python train.py --hidden_size=512 --experts_per_token=6 --hidden_act="squared_relu" --balance_loss=0.00995 --init_std_router=0.0298 --norm_eps=1e-06 --batch_tokens=65536
Below are experts of layer 8 (counted from 0) of a mixture-of-experts language model. Rows are named up (a neuron's input weights, with its number) and show model dimensions 384-511. Each number is 200 + 20 x the weight over its row's rms, rounded and kept within 0 to 999.
Before each expert's rows: "gets" lists some tokens that make up at least twice as much of what it gets as of all text. This comes from a sample of Wikipedia text that the model never trained on. Tokens count by the router's weight.

# expert 14
gets: " ", " the", " that", " but", " other", "8"
up5,181,237,180,199,165,185,210,183,194,211,200,210,211,187,202,183,192,205,209,162,176,211,152,220,223,201,202,212,201,194,205,206,224,182,211,206,202,163,210,191,187,208,220,208,210,196,172,222,177,173,205,186,206,221,206,215,236,193,219,190,197,189,217,213,187,237,184,224,184,175,166,184,193,196,179,200,193,225,195,235,160,198,203,179,209,240,182,235,177,195,219,201,191,222,198,199,183,196,222,173,235,246,191,204,206,184,187,180,208,185,202,189,223,205,174,185,187,188,199,194,174,221,212,196,235,171,189,217

# expert 0
gets: ",", " |", " the", " and", ":", " of"
up0,182,181,219,224,201,218,219,223,175,227,190,199,206,187,173,225,203,190,198,217,200,181,173,189,210,223,227,186,221,183,215,193,220,159,176,198,224,222,192,210,209,206,194,212,204,217,218,201,239,188,172,187,187,204,215,192,209,213,185,215,234,230,221,181,192,205,184,224,163,203,158,201,215,184,210,187,207,185,215,202,209,192,190,211,175,188,187,206,179,227,192,198,197,201,199,197,162,201,215,215,178,205,178,184,216,173,193,194,186,135,184,199,203,199,186,215,220,198,194,176,221,186,183,165,239,233,162,184

# expert 29
gets: " of", " |", " in", ")", " \"", " at"
up3,191,215,209,207,198,193,182,204,220,203,201,233,202,192,224,199,208,195,218,189,178,222,162,168,178,181,170,200,174,233,159,208,188,242,216,193,222,208,201,200,180,191,166,257,216,200,213,209,200,202,233,163,197,187,199,221,162,196,196,168,183,191,221,164,205,192,173,208,162,179,200,180,219,199,186,197,234,164,192,189,204,185,189,206,209,166,214,219,219,154,213,223,228,188,213,204,177,207,231,182,238,196,204,178,191,200,248,233,190,220,231,207,201,170,241,171,223,206,222,225,196,184,212,174,193,167,192,227

# expert 36
gets: " the", " as", " to", ",", "-", " is"
up3,201,242,212,215,206,213,215,206,192,221,189,191,226,167,210,214,166,198,187,243,173,192,227,214,188,234,227,207,192,207,157,206,206,211,236,205,180,178,174,243,211,201,197,188,225,225,186,218,179,216,220,187,229,178,219,232,199,193,194,170,229,220,176,198,210,189,179,162,220,219,178,199,196,231,216,218,203,200,209,191,175,236,174,189,215,201,254,212,232,191,170,202,175,184,179,201,223,216,160,186,182,211,182,213,235,192,147,222,206,187,186,227,176,210,172,199,205,209,181,211,210,207,208,197,182,202,207,211

# expert 9
gets: " his", "'s", "==", " her", " a", " their"
up0,216,183,219,188,186,203,236,238,208,169,235,197,216,215,227,155,191,268,192,210,218,239,198,190,199,211,191,202,195,256,209,237,201,207,216,197,194,186,229,203,194,210,205,235,209,206,185,200,211,207,163,213,177,191,199,196,223,190,164,194,216,219,209,211,199,184,210,176,200,184,216,210,191,202,193,210,192,186,220,195,191,215,169,201,206,192,193,195,220,198,194,194,220,181,190,215,202,218,184,205,193,219,238,204,177,203,173,217,188,210,184,184,173,202,205,209,233,169,162,211,181,201,185,199,194,213,203,218

# expert 25
gets: ".\n\n", ".", "\n\n", "==\n", ")\n\n", ")"
up3,238,209,175,228,201,164,221,201,224,159,194,182,199,204,194,196,217,186,228,236,165,158,183,177,228,218,219,188,194,174,211,213,193,208,190,201,175,224,204,204,179,232,149,154,193,229,227,194,214,179,195,190,184,214,196,162,212,181,218,246,196,216,202,187,193,161,199,217,168,198,212,210,191,204,191,203,161,191,209,242,205,220,196,224,201,201,174,223,215,202,200,183,199,177,206,168,171,204,174,202,203,218,174,187,210,140,224,196,202,225,183,226,218,224,214,199,197,175,195,185,209,213,202,207,227,198,228,191

# expert 21
gets: " by", "\n", " (", " |\n", " on", ".\n"
up5,180,219,191,172,167,207,206,170,178,206,205,194,150,214,223,216,202,195,191,209,203,201,196,220,197,172,183,234,180,201,219,198,173,253,208,194,203,171,182,207,213,204,201,228,171,181,186,205,213,197,237,202,182,228,174,223,243,201,211,228,203,169,193,199,246,195,210,185,187,248,175,230,225,187,203,210,216,181,186,187,188,197,240,207,194,163,189,226,193,193,179,194,187,174,179,133,183,179,198,181,225,170,195,194,200,202,219,184,189,204,222,188,196,188,243,209,208,193,159,219,197,206,150,216,235,166,210,211

# expert 12
gets: " of", " to", " on", " for", " in", " and"
up0,180,232,187,176,203,213,195,221,202,195,168,237,160,199,198,226,203,205,220,192,241,243,205,206,172,203,227,162,218,191,208,205,195,225,204,171,163,194,202,203,184,193,198,193,239,196,199,227,187,175,201,226,205,200,206,179,198,220,214,221,225,208,196,193,200,187,199,202,180,190,198,190,178,247,206,214,193,186,202,243,245,213,154,204,181,209,211,127,183,219,232,197,201,181,197,200,165,213,222,206,195,208,169,209,171,204,223,193,208,199,177,203,193,199,216,181,195,191,220,199,172,215,238,203,200,161,202,175

# expert 38
gets: ",", " in", " of", "2", " from", "3"
up5,168,178,178,195,198,169,219,203,182,190,233,203,184,233,216,227,231,230,173,199,219,221,182,195,170,202,181,225,201,150,215,207,180,207,224,240,200,218,195,201,181,193,212,201,223,177,218,203,235,201,230,207,182,163,222,201,188,195,183,192,219,210,236,216,184,186,187,169,209,230,228,186,160,176,197,167,236,174,194,185,185,234,232,203,169,196,210,219,199,185,200,161,188,217,199,209,199,195,215,266,196,228,188,197,208,171,185,256,184,245,223,198,165,191,183,198,198,215,196,232,190,192,185,204,202,192,212,233

# expert 11
gets: ".", "201", "200", "199", "202", "198"
up8,214,190,212,209,250,213,190,197,158,176,217,197,191,188,213,206,205,189,211,169,202,192,186,218,197,222,185,204,189,196,207,144,213,187,204,200,196,157,174,199,195,189,182,170,218,197,194,223,190,209,202,186,213,190,186,177,230,150,192,242,216,216,183,207,227,218,220,192,186,184,221,210,192,188,230,217,216,209,197,175,192,228,166,180,167,176,146,195,219,227,201,207,212,174,217,173,199,194,196,233,200,243,205,194,214,203,194,208,202,209,224,208,196,202,163,219,195,173,234,209,172,206,221,215,181,216,226,196

# expert 8
gets: ".", "\n", ".\n\n", " ", " (", " |"
up0,220,192,146,215,195,155,186,213,164,218,202,222,182,214,197,225,230,223,174,247,174,174,219,189,221,206,190,181,211,181,208,212,180,245,224,191,207,201,205,184,189,223,180,212,229,240,190,202,166,177,208,154,225,224,211,197,220,155,159,202,201,142,171,162,200,209,201,217,199,197,200,193,224,203,207,192,151,172,200,247,215,169,212,176,210,197,185,231,182,234,205,173,213,179,177,195,203,201,207,200,206,215,183,187,186,178,218,204,189,224,227,174,208,212,201,225,191,206,187,222,195,195,212,181,191,189,212,204

# expert 13
gets: " (", " |\n", "–", "-", "==", " was"
up5,192,200,214,188,180,227,194,206,191,187,203,178,164,184,205,209,216,179,192,216,233,172,198,177,188,209,192,222,235,179,193,166,211,172,202,229,202,184,142,182,163,180,192,180,178,200,177,222,199,203,180,203,184,184,209,169,172,218,175,170,198,188,248,216,202,260,167,199,192,198,212,182,215,218,211,215,206,193,210,186,198,205,196,208,193,178,214,216,217,238,159,207,204,211,158,189,217,211,226,206,194,203,197,178,225,176,161,225,221,234,193,195,213,177,196,231,192,199,176,172,219,208,175,235,175,216,172,192

# expert 6
gets: " the", " of", " in", " a", " at", " his"
up5,163,206,183,226,170,190,215,215,209,188,211,223,180,215,214,195,175,190,203,211,169,216,192,191,181,186,199,209,199,163,183,224,212,219,179,223,214,230,197,215,187,210,189,229,216,171,183,230,203,202,179,170,151,157,176,202,236,177,198,191,181,187,202,215,193,157,205,201,202,224,184,167,211,173,174,166,174,210,161,172,202,178,191,211,200,184,186,174,194,171,199,189,202,243,159,222,189,209,189,202,189,189,226,236,188,176,220,181,197,156,213,207,187,219,207,225,215,220,195,219,159,215,229,181,254,167,189,192

# expert 26
gets: " |", " C", " St", "c", " L", " F"
up5,219,235,211,195,178,190,219,232,212,188,191,197,218,216,211,192,194,202,223,192,171,197,202,232,214,201,193,211,231,193,204,208,197,182,228,213,215,217,192,211,192,189,187,169,218,233,205,247,214,189,213,198,186,196,237,216,192,228,229,169,201,223,200,169,226,212,173,206,199,204,199,236,211,222,195,238,174,215,197,220,180,172,223,204,199,235,145,163,206,207,209,202,204,218,204,221,204,161,217,194,190,189,174,177,194,205,199,231,192,209,200,207,183,226,223,186,150,172,219,208,193,216,194,207,217,205,224,203

# expert 34
gets: ".", " |\n", ".\n\n", " The", " his", " he"
up5,208,172,212,205,221,181,172,216,215,241,193,211,184,184,237,203,217,226,166,196,192,215,198,211,204,229,178,215,207,192,204,213,189,208,194,203,182,214,211,237,216,197,206,169,193,200,209,214,201,186,159,228,221,245,184,184,206,206,190,202,189,231,229,197,173,197,173,216,193,195,179,215,216,184,218,186,178,203,212,232,196,225,213,204,207,192,186,224,172,162,174,193,229,210,216,171,199,183,152,217,187,175,270,173,184,196,180,228,162,238,187,172,192,218,164,187,209,249,198,221,198,185,216,198,170,178,245,205

# expert 22
gets: " ", "201", "200", "202", "199", "198"
up5,159,202,213,147,214,189,201,198,208,167,207,194,194,199,169,171,202,199,241,210,184,192,223,180,196,208,186,192,212,206,173,201,198,166,199,217,184,191,195,165,199,190,209,191,207,202,196,256,198,177,235,182,209,188,165,207,195,189,196,221,222,218,205,204,190,188,180,196,229,196,215,172,203,218,209,172,176,201,202,157,192,189,183,199,179,174,202,180,264,235,214,230,210,201,190,172,206,240,205,205,189,234,163,190,223,246,170,228,208,211,197,196,200,198,202,203,223,195,243,174,227,222,205,149,213,244,227,189

# expert 39
gets: " in", " |", " of", "|", " and", " for"
up0,206,211,166,224,197,221,164,212,200,192,186,218,224,212,192,208,178,165,216,228,174,189,225,218,207,218,186,196,184,163,236,175,204,209,207,215,183,154,192,217,183,218,197,210,224,213,206,180,210,184,164,165,207,192,200,214,197,233,254,212,196,198,200,193,190,193,203,197,166,220,196,175,228,233,192,195,248,168,184,209,210,174,188,232,193,222,188,204,217,201,208,208,233,233,231,200,225,208,203,225,226,217,192,183,204,205,215,185,186,209,200,175,198,197,207,239,209,246,185,199,212,214,217,172,194,211,185,209

# expert 19
gets: " |", "|", " of", " The", ":", " \""
up0,202,183,262,183,183,191,194,185,179,224,197,195,191,220,219,191,185,189,185,184,189,189,172,187,203,221,172,202,156,234,206,200,236,175,197,196,216,221,228,245,186,217,194,206,220,225,191,222,200,190,185,238,162,187,205,189,180,195,224,181,184,192,215,202,203,186,160,217,187,208,216,222,210,143,195,176,200,233,208,189,198,196,197,189,248,212,171,223,254,205,204,196,203,185,224,225,202,168,195,217,192,213,195,237,206,231,188,218,185,207,200,208,190,224,181,217,189,214,221,224,217,220,200,156,202,209,196,193

# expert 15
gets: " was", " is", " a", " of", " to", " were"
up0,200,197,240,188,191,179,171,232,175,148,185,197,194,176,171,215,229,212,197,204,209,212,188,208,195,225,160,206,165,158,196,161,214,222,207,219,199,180,191,191,170,180,189,113,207,194,186,183,156,201,160,239,185,199,182,194,183,192,218,194,190,197,224,209,175,184,219,181,212,169,207,212,234,218,210,183,210,221,176,202,190,203,192,216,180,206,178,188,161,208,213,223,180,187,215,188,194,198,190,200,194,178,176,173,179,201,207,182,201,186,210,206,185,169,204,180,190,184,204,200,181,173,206,195,200,211,186,225

# expert 7
gets: " |\n", " was", " he", " G", "5", " He"
up0,231,219,201,191,186,258,187,213,170,188,193,215,198,232,187,196,196,206,217,197,199,222,190,212,175,179,169,248,178,225,202,211,202,198,198,202,185,227,214,190,203,222,179,212,158,202,187,202,207,209,218,197,232,195,172,190,182,233,186,220,165,191,202,202,204,208,221,172,193,200,181,209,192,188,190,206,187,217,201,197,192,174,181,173,193,189,163,248,154,175,183,208,180,172,231,228,199,207,174,223,172,186,218,196,195,192,222,211,174,178,218,207,199,210,198,210,220,195,167,189,228,172,182,228,150,201,174,191

# expert 3
gets: " that", " which", " who", " it", " It", " he"
up0,185,199,213,204,202,194,209,217,230,208,144,149,177,208,175,212,201,184,231,227,198,199,204,211,199,229,209,186,170,187,196,187,200,241,194,202,183,226,196,187,178,195,188,179,182,206,176,190,209,175,195,225,210,197,157,214,196,178,207,219,223,185,168,195,183,172,199,156,210,194,221,226,210,215,195,200,238,195,216,205,187,183,186,222,182,194,188,196,181,242,191,227,191,199,215,189,174,214,184,193,229,230,191,181,235,195,192,190,201,166,212,187,188,199,176,188,191,239,210,224,235,199,199,169,246,216,222,189

# expert 2
gets: " ", "-", " H", " J", " B", " K"
up3,218,227,189,229,239,180,160,188,216,201,212,174,237,184,212,165,179,211,200,195,187,227,218,206,227,232,196,211,219,169,165,200,210,192,212,196,194,212,167,212,180,240,242,200,203,213,220,206,189,160,210,162,214,173,184,184,219,234,189,138,245,208,186,181,173,210,203,145,165,199,165,174,222,181,174,215,186,188,194,203,192,169,197,221,155,194,182,215,188,193,218,191,223,161,175,222,201,234,174,240,201,221,192,219,198,194,172,148,229,189,211,199,234,218,194,205,192,200,192,203,213,176,176,199,178,231,214,216

# expert 37
gets: " ", "2", "3", "–", "1", "4"
up5,169,191,182,214,196,182,202,218,208,192,221,178,242,164,203,207,204,224,219,177,191,194,176,183,216,182,226,188,204,234,182,212,193,229,188,194,210,201,212,197,198,202,203,189,242,207,184,207,191,210,205,188,180,176,232,177,199,221,222,197,180,195,248,203,196,242,223,248,190,189,185,191,221,223,218,189,179,190,182,201,217,194,186,210,214,232,218,188,173,217,208,196,181,180,166,189,196,179,224,217,188,216,184,191,203,207,212,211,171,175,188,180,194,185,168,197,206,226,203,213,231,188,187,159,224,225,228,213

# expert 30
gets: " ", " United", " South", "op", " sp", " North"
up5,204,186,206,182,188,195,164,160,214,181,224,174,185,181,207,191,175,237,178,216,184,182,190,215,201,195,202,204,168,204,172,186,198,191,176,197,251,200,187,191,225,189,200,188,220,153,200,207,227,156,203,181,154,199,215,204,202,228,171,154,160,208,186,184,189,186,167,214,187,183,196,175,212,229,195,192,222,206,186,212,188,213,166,190,235,202,187,213,228,180,242,206,225,155,184,187,219,184,214,201,177,181,205,193,208,234,263,222,199,182,200,198,187,208,180,200,220,154,212,235,167,213,209,218,250,217,225,238

# expert 28
gets: " the", " The", "The", " John", " William", " James"
up0,174,212,208,194,240,206,207,190,207,228,209,229,234,216,173,194,168,243,154,199,194,210,165,192,210,161,208,186,180,219,240,211,224,218,185,250,159,203,188,218,179,170,184,210,225,204,237,203,190,199,219,203,168,176,203,194,174,212,219,221,186,204,219,213,189,163,219,208,215,184,183,219,199,214,209,195,170,208,203,215,230,226,217,176,180,231,201,215,209,187,239,199,163,205,233,213,187,179,209,202,180,191,208,195,196,201,232,206,183,214,193,175,182,205,208,168,212,224,168,199,218,220,208,208,211,236,243,226